Experts of a small language model: width 256.
Below are experts of layer 2 (counted from 0) of a mixture-of-experts language model. Rows are named router (the router's row for the expert), gate (a neuron's input weights, with its number), up (a neuron's input weights, with its number) and show model dimensions 0-127. Each number is 500 + 40 x the weight over its row's rms, rounded and kept within 0 to 999. Numbers have three digits each.
After each expert's rows: "mostly gets" lists some tokens that are sent to it at least half of the time; "gets" lists some tokens that make up at least twice as much of what it gets as of all text. This comes from a sample of Wikipedia text that the model never trained on. Tokens count by the router's weight.

# expert 60
router:497585506543463561492464554563515415567566499524538462551469498462538532501498470491575493508502536467524541508472437547451490517487500457524510593565496459462452507487452454529542517488455516508483525580559470485524518532501513588458569449450563530555625453473512441499532457513495482517438507518530504516465479489525480448490499465462504561478496506550481439458478509585518503436447
gate1:454545513535493488464529541444567524476500515530471443534493429491455452489486486552472588493536406472491449596462573425512547565495515520485460470468483497529531517607539540478469485536500457496518498564484439497489510530551502446456522489521423512516497479544515455503605478502555457552557498501576527510485496486528468493482511489480426452501521516503498527550537506491477485568500
up1:474492418519518476496492500491519493510492505515505481528495554519469498534546481434466544520482488460538560462518497387512504515513537497525442524442510544419586456551490533474519509516555554424460557465543490422531455447488498522444568483517500449475516538447507462507481484524505493500557543574468582522497452537507519480512503493493471535499489521482443582505584524446515520452488
mostly gets: "]", ")", "idae", " †"
gets: ")", " |", "17", "idae", "\"", "]"

# expert 6
router:520554510550451536489450529537528462624583538518498468552497510475510527499498450511550462492465558505504522478487479602488491528468550448497516539523502496464450510469467484528549504518452510523484521564535417435553522490521535592517532448455522488546575459474513457503525474513535541526519505497483562545430488470524549449523469483456461545436516457571483452477493487569510532468460
gate0:480498578527513462497544537460501522492403520416477435491528455546501472482473622456518530545484518476475515489458517484479528502450530529518505542464482439468554492481516557523566593456449481521497504519459512475510480491457515519492467523516483518496509464481529548502533488458526458496501475537486438501481411540512526504499431547519464588527514457437533480501565445474463440530598
up0:534480488520493546439450424512553466549431561483606464511469490516486488536565553448540484512483537422457486535516512522552522448553471493410516506457495475430501472531494517556512587498505471474556495530465499473536493508528538545470493504532475464539449487420545526444516506545484563486531476580483451463516454495482585484432428435487495544546519541458487445460490558481514478559510
mostly gets: " D", " Sk", " Th", " F", " St", " Kn"
gets: " D", "%", "th", " F", "f", " St"

# expert 108
router:512562483563461542507440500545510488533532558446479485478440551497514562447454481461582475363455561431526524492432502521490494503495476439474484556565475480455461497540471441569493526487482553574493460566527495449533475537542490546488550480527522442545488470452504483517550470543462479511455495503471512553469478453497549523436518529452478497454520509514488550475504448575561500427511
gate0:468492543524527474531462498475492485537480502503511559482518471449523506386514418564531545482484494475473457471376547491505505471521502484570550443410581495501593384518512492486453508481511535482514504524427442514474508469517472478554476534528493468529506544497470512487515462407492513447421508480488434416584507553530459535435479421479450518479432445489540476479488509575527486496585
up0:506506564482542460430487467507488573492533506500475577480501531473469462507536417494454462461527443453517543449432481547542446491508518466536489484475509486476594584444501496448515481527518425519534462465464494482502473549525464457524500482488498447502558552500450413481525527479574564522469511495369496551549462470536478528542566414501457504569433418500529427471531497520477465449481
mostly gets: "+", "-s", " family", "-h", "int", "-l"
gets: "-", "–", "+", "y", "on", "at"

# expert 29
router:524577475539486568502468530516543453537565572482514473569477536462521542515431448492529496496460539466500529498463445542475512518455521448552516547551472509434435528487462452530543508498403561525477533571551465480533515523526500558517552454467546520520552482453487479497477470484503468518473518510512471585460452488538543486472517495455466540451530477566454474445505498571527540433457
gate1:448485482500470488491518552522552533386508466477521522471490425513521480473495483473491510483515489554500493479572506456458553544498483486459530513513481486513479484545514613514532518517432486547520522450437515503495494516478442497540479487524525604467539504460507459470500558424453462488470500502474460439479488590441524464410460480575555520379475480500485524472467482440468558551457
up1:465535524524481458534440525520556440394469483484509541471447416521505500490496471491509499491424535438514489523523528503502549546505501486512453498558546504468480445541495563439570472576476509553502537515464569520446486475426497512505490535517506520514501449525594458525501537473485494454491540516468487420472472495494603515428485470490523493365479466559513475537511548479362535483425
mostly gets: " fort", " Philippines", " Arab"
gets: "\n", " of", " Al", "'s", "iz", " al"

# expert 67
router:509574481536463567502410556546490441572578540520504451548464480471485566486507431486536463475501549488493538481464447576476489558455529414525558561539468496411451543499502486561544495491484540536472507565541463475542523505541510565480501440484548528527602455508529472523506471513491450532483482473529510556472449490547536458519498504457467550489500467569474455488506471568537548463501
gate0:457478503564511466505549524549440574496461489444479541476485458516421509485542479438583482570460490483500492483458480510514510508534512555526501502445460522409473534436535473522517503514530517523524513572439587457546554501542462398463543469492541477490476536560521470459494454416552538489555458484468478465434494496530544492513467458457510394523476544526465523511503531473545520515512
up0:545472523501557533517556553425489503523527527498500511513413528516513493492447442504507583577481474472444467497445566488445497522400447549572426477557439542520484519513455455554534497467499482460508577448516569564468460557474545548500494389469494529525496528476520461516502478479530513499477514503481451542546514403508502470514488495512454455516519571539429508525468505465521486508490
mostly gets: " element", " elements", "itar", " MHz", "ensity", " Guitar"
gets: "M", "F", "o", "N", " of", " for"

# expert 96
router:492556502548467563508443552568528457534566536480502451549441507505472561489445503498534481475518552431540515543453422573482491520496487460467575534572493453435463495430492436512577475502425531545472563573505448413559533531501498552476516479465544505537536494495523443494593491510507504527525495512538500527401488496550535467468455460493457532476477490542494446448533440560523486508480
gate0:483480583485488523573437469464518541497465519466428497490455526578551550508467508502405529472501443491488443527550528521579448498447511525463472484494510478495510510471550544486476498522508454453509461532490533466504492450513494465537489454522434499538511532509486483522595472533463473513513602469492492498497588478517520419513496461523538495506526577472542519568405488492505456530479
up0:527447469521446516453481575442415488397541580541443520541511466486535455439401584555512439450526494542548471497502499474558533489481499484482531526506501491523502420482502471552543539472528557515509564514494440491478448493486485461469479538559525513561525497518465484540497518496483518476489574531448516640437498552477465466433585526516528484503511503527527465538525471484483492562472
mostly gets: " are", "|---|---|---|---|---|\n", "|---|---|---|\n", "|---|---|---|---|\n", "|---|---|---|---|---|---|\n", " were"
gets: ",", " |", " were", "ew", " −", " was"

# expert 122
router:526546509514474566490462553515529432595567546498488459566481506514495544492476468496550457463502538499510539506469446514441459556498540430502540551530499473449459508484499429544530532486422543529530490518535484468495523489524479564481523447447535528548559460489525414487527482493494486522430483516526519556439453464516533445520538459482496546496549457553488467442513478566496536507449
gate0:442472527479512511490537493465463513533593471505477498503507539532468418485523479439504465466503527548537480519504533451462516481593522519471438518497571494436566477497471499488503580437526472433520463529428485519517463546486437451588468554477504467423428477457467514461461466493586554468499538562534530510458454541488447500517507482515574458565457510434493513538573500509491472518484
up0:557432437544531547555468459481538469467403491450510503468465495450520553490442523481575510570453526391414563521521580545458425497488562530529553466495485533583497537540483585546539466475505510420484494447535575494507530540479492457518466456566504489502532520483479474449540491566535530578481514498477472467530459500504452499429499513484441467452513463568485479502547482461542545465520
mostly gets: " Albums", ")},", " Slam", " rock", " languages", " (−"
gets: " League", " on", ".", "rd", ":", "°W"

# expert 26
router:517457453430480517506568468478520487524474498426542463413470473560493493574489566534472517542491471545494522500458593402487483549472467486549499492525517419521563460450450467471547497544483494541518489474497479586521540468486512453494533518520468539473493475456514515480553574532547537518523514470547515493496503612539497474565503454501494516561477534511525562495472459444481513530539
gate0:374502453520537494476427487558508482441486530502506496482443512517474489511445514422461534445519522546531515507437510547479502479475572527558461481508464531495569529450507512518504538487468449552445413526534508461577530468545529560474538567483491486459523440488533553482505488524558512559490520556472541455472564524596497421516557555483477531460454550467482535535575494501488447479538
up0:571503487449509494532545455478512514570460544525509558484486535556536501507497469514584453551475462412501487520513485466492561442509444455478515495465525472528405458449527471426504508466511523505560512464508538481426476440466504460484491437520492504565499540490481447557532524486446493455548485496544521513509488435456486517538410488564511454584530473593536470420464559438499546545437
mostly gets: ",", "),", "\",", ".,", ",\"", " ,"
gets: ",", "),", "\",", ".,", ",\"", "',"

# expert 68
router:517547488525488530510470522529533428590572543502510479554475467462494521464467450476579430470488571476568520478438438568423469538502570450519465536528484470435457536461483450535524518453420564537497524527541459488493480442515510550497535447472558533535586486465517451520537500527503501549462524474485533534437473481553510446485506497469497544486523478563453467477535462567475511486478
gate0:500449516500480497508499528506521428452471511447491538465484485564507415448509517460527505500530525565570519600420447515468555434537448482462485452465528525528494468587460510512529424520532529458501454554441481573534525468508498483538500608513523478464486502591518518508474564463442485464450538494426464518484548490460509426495448473495468527532397506474508505508542488522505466445452
up0:498469467523479468600513492513451533516610504459478448490519460498441533497474505517480479515438493482405545452466502496512440533514577508486533543495526522432513523478522479438508482536500464546521506452541503465390485567483456513393576489497443582556434480439522525534540464562466418451541489460461553516476493437544513545535514560572539541445591471490502506463478500445488509532487
mostly gets: "rome", "37", " medicine", "c", "75", "47"
gets: "5", "13", "37", "75", "c", "th"

# expert 79
router:498559446544461558501458538526514446592565557475521454549499523460517548504467469496567459474502554481508543523443430549494506489489546470533523587551495497442445505485433450500519531535423532549495511578531484475533531508558507558488545413449538538535512486452451482533553519546542449507460480471494557554461452504535550478475480474490493525483493450563464478453516463540492518531471
gate0:484534525460473434479576478460459567554484503538449537491482545523446465417487451526488506491536481391533456475590494490534459501503509396521501495477483477532519477438487488465485440491498597538495554515512578474529616496454528459522512487499506500432449470470492431490507485522532523414543456565514467464468482524528505469539519421505485488525457428449528532499488526408512491558465
up0:526582580501502461493518485436555482510508470569519442526461448419466552455478465540476475379515434499615512477602476456567473466500501473514478485560502494505502511423492506493540430497564504500542521494578513479553492505492482523471494531515473548500455482506490455519499588499560509493549504581481531457422483486513514477495494486471509484527507433507486537519446480515516543496565
mostly gets: "ska", " Yugoslavia", "ski", "nik", "!", " Croatia"
gets: ",", ".", " –", " |", "!", ";"

# expert 41
router:497430488457475464481570480534491561415462426497559492524522534479438498514488519512513462451494469524536525506544536481442510492564415535494518501496525554557508446531564476443455502538501521453483459494481558513472424479533506460451492567495456542444469595539524513528559479471448478541531557542555569341563510531515502470554498528522489500482518449452476541503510499534520529567508
gate0:481511528498465527508482528553491471433462501530542485446512512534405500473497442509456520527547487486447505500519500535509485446511528473480545527446456503440494590523379524466478476468448530535489529529494474519534569458504413527410489432489492544516491558498550532606500469510547504572485482485536558520507525491448532516453542511491559416522411483499534511465480578542486523540535
up0:507546548475439504482533475512520475427444509452498491482462483604449471438557507530490547520523524465527454502485476511505473507461466532429551493536497490473483571597484545524531520561499478524537498471463496482476530431519543462501515439477477527407470490476489542552534424505551498508473544545589512524454515477492552492453521459491532454507452490464517460441428545528511489501512
mostly gets: "3", "2", "0", "1", "4", "7"
gets: "0", "1", "2", "3", "4", "5"

# expert 17
router:488458503452510526489463544539547511443445489458502510529540525508474530425532529530453563479493434526485512452514493425485526436497516513462464473484512557529556472497500441508474529508466564413498512515519504525536511517463559445480512502504498503515474521519472546513532435596544503505570439459508506487467455488477514490500417547519533486464552559507521480510529559527502411478503
gate0:480522479487462515456550591470471496462452384470507554475520506518513520523515479570498525447401467502505512511548470451573509436477504487454495423515554476481480558433482537491481452542523500547487537499491482583420542543455452441528464480518495465428484510575458487519455479524537488521489516482607536441468544537520522539522472496536517480526427559454505501546452494472578457463466
up0:531569406476453479500524527528547545416449429519502526518540448495490523490508424570479452520481542536440497504471536489533489488494477489431454525508566495466585498510464488509518420513486507464483539548437483520478491500434571448456476415523515575425457486518500524526443500578515487516491496556551485496523536519542524444533515473502464477427488503473460546549468514493513426466485
mostly gets: "s", "ers", "es", "os", "ors", "as"
gets: "s", "es", "ers", "as", "os", "ors"

# expert 106
router:518554534529476536495437520533520442517566551509504464542476529463481561514443455500534485449494526466510539561455423573477474514534494434514521540554456484453470498488454442503510457491451526527456515522530448480508510523528502565487547488464513522557552481471520455493511488528447435464477532475509511551400458500516496421529512485452505606484564460542500477453498460584538540464487
gate0:574484508530526543496505464434476538468536493627488508422521411490501454525506527382428447498521413575443455465484408492610461506471593493509540500416506492576555495505529509508542493572467484480449495546521542482479502518464496451519482471585455517440530532565506502493509465499485510423498535490481521465500509590494509569522489499485518524545518544474523473467455524489503535544521
up0:518512535498521452556491476503458515502456493561460517472570513537485498579559452485518509560464490532538470513529391519461389523504521458480451474543511532420517472503566539599550503515445497456517545501428477525511524444529504463434566551469468516409523462494550516498510445455484584494474424535530507518442533527460497544476457522508493554538497557461446473505490536506493506481512
mostly gets: "ah", "7", "oa", "ā", "K", "FL"
gets: "7", "ah", "K", "N", "O", "I"

# expert 72
router:547494538542556473575566475529497500471475436549430485412464453457561429435439477426513505474580440534537438482542586499535472525550472485535474459440486554459522563464489542498515459505551507488529517541532544491454468499505447401530564532472517499515502482486483503516566427505539514518549520471440392500469585459479568484507525444510489490488499571466462530481476521502565557518499
gate0:481507461467504525536494484459599459492494494521494475517498430503450456527508471426504430489532495474494455548525526512468463502447538480398481457504490516560439509491483453415524486500530412476510484446439492527475509452459507510418502430568559456570526494535422498489477483531469555520412536539532424547484555553455465508544580541510540457509443503483516502482575511464518431518523
up0:480513506511447445464567488529420527472526550471508517514532591479532505456478527581540509508486511498507585452481483428549482533534442528566501532480474513466571495470537508533482519462431576526517521551547554487546514557556516501535515565463453491462522484486544506489546536469494467483543445457414527463539486470523523477449406471467400499483560485453469511578438501510506615490511
mostly gets: "10", "14", "11", "15", "13", "12"
gets: "10", "11", "12", "13", "15", "14"

# expert 7
router:533482508511594504514446452488503550550402435529447517445475501489507477464511555511481475439534450443497519505486513480494486574465491509470507476475577455472602468471500582552456556544472443492497523505492484512444420460458443397507491517495477481518415472526511479465460471549463481515496475489455420452515504471545469508468469507527414464511480558409505483548439553455455539478570
gate1:529533595513495426529495516517478497487457490552555516541421562436567529540526511473500518527487500541441459478443491494577413515612522524542513463522529515496442500438547461515517490518490539507448519548497434493463503464555528549462527413514538476521537478513512461544535441485547505452498455509479461530525478533514514593506496491500537492532485485500498511493466537504456489557501
up1:516494565543514445541506485565472499481425496503532510465454502457557450533498489442512510535513506531451442485468552526547448523608543542508532471487547503489418553458495457493442538541472510526436508529458436463469464462531488530487568416521551516508530456534474494510513455480557538439500502481461477525506426501501481584539497520516503493581498477498500512495500510532483518568488
mostly gets: " as", " made", " under", " used", " became", " including"
gets: " as", " with", " under", " including", " became", " released"

# expert 82
router:464448534498477486559466503475501534456517460509506510510484492553515494457448482511491526495510513578527486437533525530526516532524472509510498526477499476463429563517593551440505563505588456494559543509507542523550494534424472445523514468471552463446522447551587537512465505493578507521461478486534438509541501601441473483528514550468537507464541476484445560548461449466531554504474
gate0:457507584445539516416451459501465529459459510457506489496432535402462470523506431497492546546466495466535509614444489463442558514529513499462508495519484496464445526530458531573505525549471511495496473518446561497567441500513476514526531487456426529550494551488554493411463501554474473498484503509536569474530483564526558471570544489486551512482458536541489456490510547536518509518457
up0:459495583460534532416443463466453513450472501465493490484436520413441480536522435517491532563483490457509505616466520477460569514530537525466526503478499479475450530537476525557502497528512530479489482512442573502534424501526474498537526485466429548534499519488557521408452499551465484477470525515524575461530489566515533499558559481491553481499456568522486445474503522525540535488456
mostly gets: " (", "–", "/", "°", "′", "_{"
gets: " (", "–", "/", "′", "_{", "^{"

# expert 88
router:530582475565473539498486540541554442591575524517479487556477523460540518479487436487534501473491555480506529487438450635464493494483521449481494548556478488442419526477439433530508475522420498548472528588506440452558524522540489573458551449435550504510562473482526463475524479527515526493430489499484502548437455483552513490481510480446490525447519465546465452459497483539518501479470
gate0:458521506376583491506544403557486525524484516482554480531467570550552437492428487544547413533417478450486498409531492498560510478493440513547512553497511542490544512517521515486507450457503533521557481482533509551472393603449453457540520525501558523470423566505466521451466409506475469476438503481547504480538548460502461489503508482501513529471451434569546541495525518496565439511472
up0:559472488461521599538510477486489478493532465465472483493509498495505472498452526406513488495538528470526513490560550530486515547490494506556502481474519475477418542428529530499584536534511573495541507467548471484510398531546423551512542445449509500463408470474461369512538485537487530438618468466502426505482519481543493480496499471551451444460512513562546571578523487437473508547509
mostly gets: " twenty", " vice", " Member", " Nominated", " Vice", " elected"
gets: "–", " the", " Nominated", "ung", " Li", " The"

# expert 55
router:436490524521541559453554453478470570506502523459562446493478455504430471509524466534432484509548467492465418546584549490517477495479506586512550495495492470519531519507472485496481489542535441439488437525472561515460488556492519424518487512506541559505489443519541477442583494498428450491478480503519544502530510544534485529466462525489527534605475522467545580482504521555462492552530
gate2:505519433507464501517525450473426451516502494527588489552469471529513503511524541491426506546470543466522553497538430520553560479570551495503462463470514514506415478536535474495428584436444471555436452550541385440535515452512463564417503541487515520568547497440486576461540469536444474534437463491548531490477481506546573543453538445497566459490452454488508497510521550463497518474418
up2:506516513545506546489520545538552526480494451469421514409559523502474471502492461521563518423460454552471460449444551508493483541420457507518540543507491477481580542473441567494505460549542492445554540449470615590452477549509529473603539444501420468453464495507520456562441539464552511455589523461491535520547469503477466464537485558571433501476541531526502532485515465532510463508520
mostly gets: ":", " –", " -", "=", "):", " :"
gets: "-", ":", " –", " -", "=", "):"

# expert 20
router:544421432458472507513518545462505518418474427522478512423480461478442439439481474469486504525455522511542496526528493460477442530489488557519446472484450518596589536489540515510504501458504491456498516481538472469482539538581541522457454461489476469562518462524471516470552485483440536432443444511542576489486496445424585476495557489515523511547467462511434433460558523487469548529486
gate12:440518460475529518485512521564477430490441496533517476531513477536519529509472486513515573465507528440523487541529594493542452565458550528539487459539509489515523527591540509398501536575521514536442487419509542501460541529475520526466483471512514472581494495457463491437531545560548518474471489403522458526538528510472553514460524515496493503483494503455471482472376537405532450529503
up12:528498510515493567567494514422497497467522505505469446523471536534533424521533538510506567431435495450485559518569449426420537497493542514498471501536492487525492535484514536511542552601471509454505444483557497494488493466595561513554567485504534493509506512521491526410473489486484496510536598503507510517485499495508492491483469463471514501549526483528470587562511451454571512435544
mostly gets: ".", ").", "\".", ".\"", ".\"\n\n", " ."
gets: ".", ").", "\".", ".\"", ".\n\n", " ."

# expert 77
router:571476510429474471556553450500477531474467533472448536444528445473489462536466448512501458441580483469475484537467588479511505554508440570451472444431534445501525514466486559511468551425508443519511455507515568542478427548538464419467562524531511481491453532492453497555548599507512503423509476499442508478524457503402482497484526461501509490520495469507461456477498534448494470499588
gate0:511487510545528422527454485509510527491498567528530449536564499520546491472551518494484487478516492523566487481472495508473486511514443447456488448488552455513522499442545459551484481402427550418498439540429517571508464540478461549462469500481500481399489503529549605548513518522516575475521450473435540446497497531471543449441464530497483508509518441531467590454471517509451480433496
up0:528557457484473520473483529491482455428488551533480430519459518493507508560475499476515533502538549509477529533519527513515484511450532469488400453550445534531538517559506461504570501497557545499493517494526512493469491481575471504487521527500478468517536529489404482545556480427520547526454563503539492477567454484479511489558402534491507557446491497493563426532433536436490516554533
mostly gets: "40", "35", "50", "80", "53", "45"
gets: "00", "30", "50", "40", "25", "26"

# expert 119
router:538573503511501523521438529517543445574565535504511488557462507496527567485497467501511451474508573429479562490493440579473523484489515451484501567546444519435455527493459482497503456505441568553507527559503490481508520505546538603478523484462517514478566466468521440486517426520511491492478551504503479552454468502553502460454530514471500551480527492520497507468515470542513557501475
gate0:493493519423606483484465427479512461476432547472511506462556469455539531477515479521513465578526458492420489527454475458519424525493559426523513421375501457512519505512538475531536493439502557492512515467521464500447473474517492452495528451471480533550466505621516496517420444474531512565526501514517518513491473520484469376490502502476488497518500470449495532532522514462483523431446
up0:500425600496515461579534529512538498448504485484487541577476587608503505513524427492476500507544505532484474435452549450541512560492463526534528490544421567483546428553475588512425498537525510506421520557549532493520484512409436513539571537543460565467596550461520461441584562476485484506548509502514496481539484518530532499561472469508506489444453467525491555508500481538475493532432
mostly gets: " million", " partnership", "CH", "Y", " joint", "8"
gets: "8", "C", " million", "Y", "I", "6"

# expert 117
router:460507517457485461491532510421507498510452519552489537444559490474476499486472498510502535578466480515553508522568499489476475500546529560539551505490473524507507473451444492459481477565555453578493517485434541518516528473481534375500463466522452472417484515506408502558482541487453535504490484521419486482599477525496473616478496545487540461571481568466541432488463445439518551570486
gate1:460444463529529535519598531498510453526484527472494479408469511495481480482457503589479520527483484530456523566564501508515500485454504522526547467515517479507524537476524480483505498523403430525457493580535487469438521453470603516439515467510473499616471508483486531504466468488480486440443561526427505509465567569514508542481507524608488541477477509574496466490487447447458476523508
up1:454465474564545537509604501542563451523501504471459474422493494501519488448450542610424501491478462505443505551519505480474515486530525518491548519498516490505537467465524493444524483525454505551430460538520507486451518437472611477416523470499497497587495479475457524500445470483505481440470528463467498484490505557458471586516517540593428520538519471532509496481504459451471473534483
mostly gets: "|", " /", " ←", ".:", "\":", " Listed"
gets: " |", "|", " /", " ←", " →", " Listed"

# expert 63
router:510577489526438544487416521509525457592536570542516470552468493477489510505483470483572444466480534483519530528435407551486472496494529416481557566506481452455418539540449475550516504498405561577470497556568478467529489457525509561521510456437546533527523515512492495485494478533519486528467493545524481543409475486554521489474516469468473535490510408549513456474477427540498522486501
gate0:546506458501517514394463487458456548429463601460497469507450560471560477469559468527537454519498484496424453483471560510560504457512452471555503501464442483476549474502454511511528492529563457519592515424408577534480473492469471414473469502494511526558538447442515501515488515553510475477468542478539425468519452547452511558491482487482501483474503508557538547538512488554579495535515
up0:515467446482486487453471532527479518550432514493565564529467486460553443460528505490535445512484488493520424535490562413505484444544548482616532531511444456481542532561455538567486542474517501468495481419457505531472455475551554506516507486464546406475488436417457448489537474483549515506535500445511414460546444526426541486506440593536507486488509587484493511545579418498461578510507
mostly gets: " A", " Z", " La", " Pan", " Tom", " town"
gets: " B", " A", " K", " Z", " I", " S"

# expert 125
router:488567515532491550509447506530525467585545514488489505564466529455581552470503439493559445443500543480490539476433457522482506487483538439482470565547501446466403525471507464492523512490479523512464530533528480500501515512538535588501548436472560502544568443469487493508513429485528477548472482471512501527453433473541575478504511504518484560484495498565465480445511497512534555519485
gate0:490560452561468464529431491531494502509406478528505487508518474516481459515523460464420585513468535515529418436546538474497536539473429523483515457486509422538574515468452446460522545490444452516374552483531464477550416463529545424437426506538526502486480483464554534500514526454552514528562479469513537486515510497499541475551490583529502523544479534522505527572499543467474502527560
up0:561534519470431424447479474499574504460512467486536477506461459535453522526381398428452602534495545474496491504497517515455478463507409506571459480566527560470543447548551460420555509564562546563486447492544480466460528507551492530471484571563409531525527519455485474510435488495552493547476410486531466465500488523439399526544513492544538531466457543530499528521564481474518550494487
mostly gets: " Cup", " Bal", "'s", " officer", "-based", " body"
gets: "'s", "'", " Cup", "ur", " Air", " system"

# expert 53
router:566529542504484513545444528540558515568539553496509465487441514493536529510560449548504473460461494412529502444508507534424496565503520420522474577556485532428404566454512446492437532422493533491547519492523428516482472490516487567497564446465541511534490505418520458442469442472502413555462475482439488500453463493484560425533466544533519503511495492489468497461455490554476471449532
gate0:506474531525515463468517468427475426470482557533493530481548540494509519474554442576523537446541464528516560534503482477524459520475448538574563510491550471469531546393483532445441563561473464476476533579485550499433532489495465518467493500531491472524419478569550551480469514520453524537540487440486508517514557518550565522472524497453494476466510470546517528534587527520510542480582
up0:499510471503410490415488537466544465458462466541461465482523511511481457479485434497483552475504539483480590441485455480467482515506475548515520560495550468499467520443549564524473563581447502530502480490453558482453515525470492469444457448507556481502500457493499520480501490536483509493525477462405471518440510443461505507477479484490504485457582544558484495529546522546490537479559
mostly gets: " by", " By", " Michael", " Robert", " Joseph", " Christian"
gets: " by", " with", " –", " as", " J", " from"

# expert 109
router:552508444548413510474567509471467482567470514512476496554461551455435558550513469493516497467429522557552478495490476507545580558485533498449443537539499478452494532446455475450535501497528500502557522497560460451532470402513460510535461487416505511520549410435460484427442485498465488545485468470457528489461521484512436489459525520476477508513518617444441487458461478531494423448504
gate0:527513449521460557521545503515503474525450473468501500470508495482475538538473553508440467517484533539513432472468533487558499412539451454511452494509525459506447532511465494501456480556484561453520433502474524538543550469506574444469492528566490535543418532509559548443585496482517479479465455522450450501500471451536551468481462488571540550473425457519512438457430429510472506496533
up0:476520439476481470532476537532567565476481540487525479493530523528412510544472492504443492438551492474452464490517510482504509482553531440487446548469460433441515529540523523408486494523569491479506479498453499463496518496475575465488467497504527515464462522530521470521490479502563464496525504508478522494524534419453497561508566438486551484524517510491474445475464533529524475533572
mostly gets: "09", "06", "04", "05", "–present", "03"
gets: "18", "21", "00", "09", "06", "03"

# expert 38
router:529576505529467542523464558537561434530557561506499504580475508499532524463497471464548475472484563444513530522476439593456484514515557451480503547548468523479426535507503455549525525504414554523436506552541466482530531500511520571443547463449540561533604459436502475488532462507531473516443510482479516523477454532578537458512499493479504553477523478569424463457513494563503509495452
gate11:519439561490458493547470484559492433487468495540472444482477553511521482572517477463474531544466432472561489473533540479533521435494551516423492440428508477470565426465570436443525494500498498447482470571489579456531527434451418447490488539463514444574478535519537542495480454538458500486518559471537469505550618478502506450459485529501469534513492489537461462517463436516499541500461
up11:517425475558508537487495521504534382549495528562560518525455540465470407477458499429522423500533493511573421460480432511497402527482473506493556543456530433451594502463508472413478566502455499464484499543466467543465484519523492506533498528510442510501469479554568464507442522408487469565463508517466487511528518480451532475549472485484455505492503495512536517460464495566489550486451
mostly gets: " its", " His", " their", " Their", "His", " his"
gets: " its", " his", " their", "'s", " the", " Party"

# expert 48
router:517570501505448555490479556525558448562566571509465483554443531478542513484484465459539479453474533464512531462456451595447470501484510425525481529577478502478433528485481452525528533498443550529443465528524450470509504488550498567486529446481526514512566461495511452531526443505473493525471513490490505550506472474540521442502512495451487541478503466554428458471513519584518505470471
gate1:540455499509512523422515500476557509488434492409526455505506506543458479504500522507480521559454489464495488413515541497466539509520490482516482482497460501537495601479521530464532560554524453528405453537594472451496553574528559453501496544487473489507501466456458512460470496500540457434494471548493454508495554422436475538517412503492501455560517521552492524528521499423463464510490
up1:543458495483541526499414488511519562533534475507583547564477463516460501452516478484526540433520525530505508443431515445479546539525486497444508496468503552528506495526511434647500503501545489514489483462480526492495570502474482518435518482513459471530516533503468579532541582480486412454542455499567519443481448493506488521432436478544456567497489530490569485486555554479441496501511
mostly gets: " king", " son", "aceae", " chapter", "King", " wife"
gets: "am", "9", "ah", "ou", "h", " his"

# expert 102
router:510486493545548462542497537537451495534472586511522504449440486555509454572529554510537517528529456513489503503482508485537510473502558428539557506444541455464465525552438456520591424509537518499488523458565469577465438502474467493532524537517534446511525557469529463514486546457508504435480517510486437513380526459546560531476475539483519488517474502471549519468491454533493430473470
gate0:521417488503520506475478464491469512448523454412526494524460494465484447550510509516521541480560471437489561508495500474449443454491536546535439448454517458504507464498458456487544461537499476535523533569483506475521495542443470472449516518561519496447529453467582533526398502457498485543505500522541500462502526556491474582438417514579508496503508377429554540531521527456506504491549
up0:540547491483487512441529522546461478514407496537494508515478440506491469452465547459458489499537517504509485486476554505497482481456472492522563527485481503449475499408564517505433482418484520447492472410472501510516423519512501500511524490494538445478525530524461549434596501470460533532481450579495446534421530500525470508548521482518515464404508551491432427517478486491547474477515
mostly gets: " In", " O", " all", " National", " Re", " most"
gets: " all", " In", " O", " N", " New", " sub"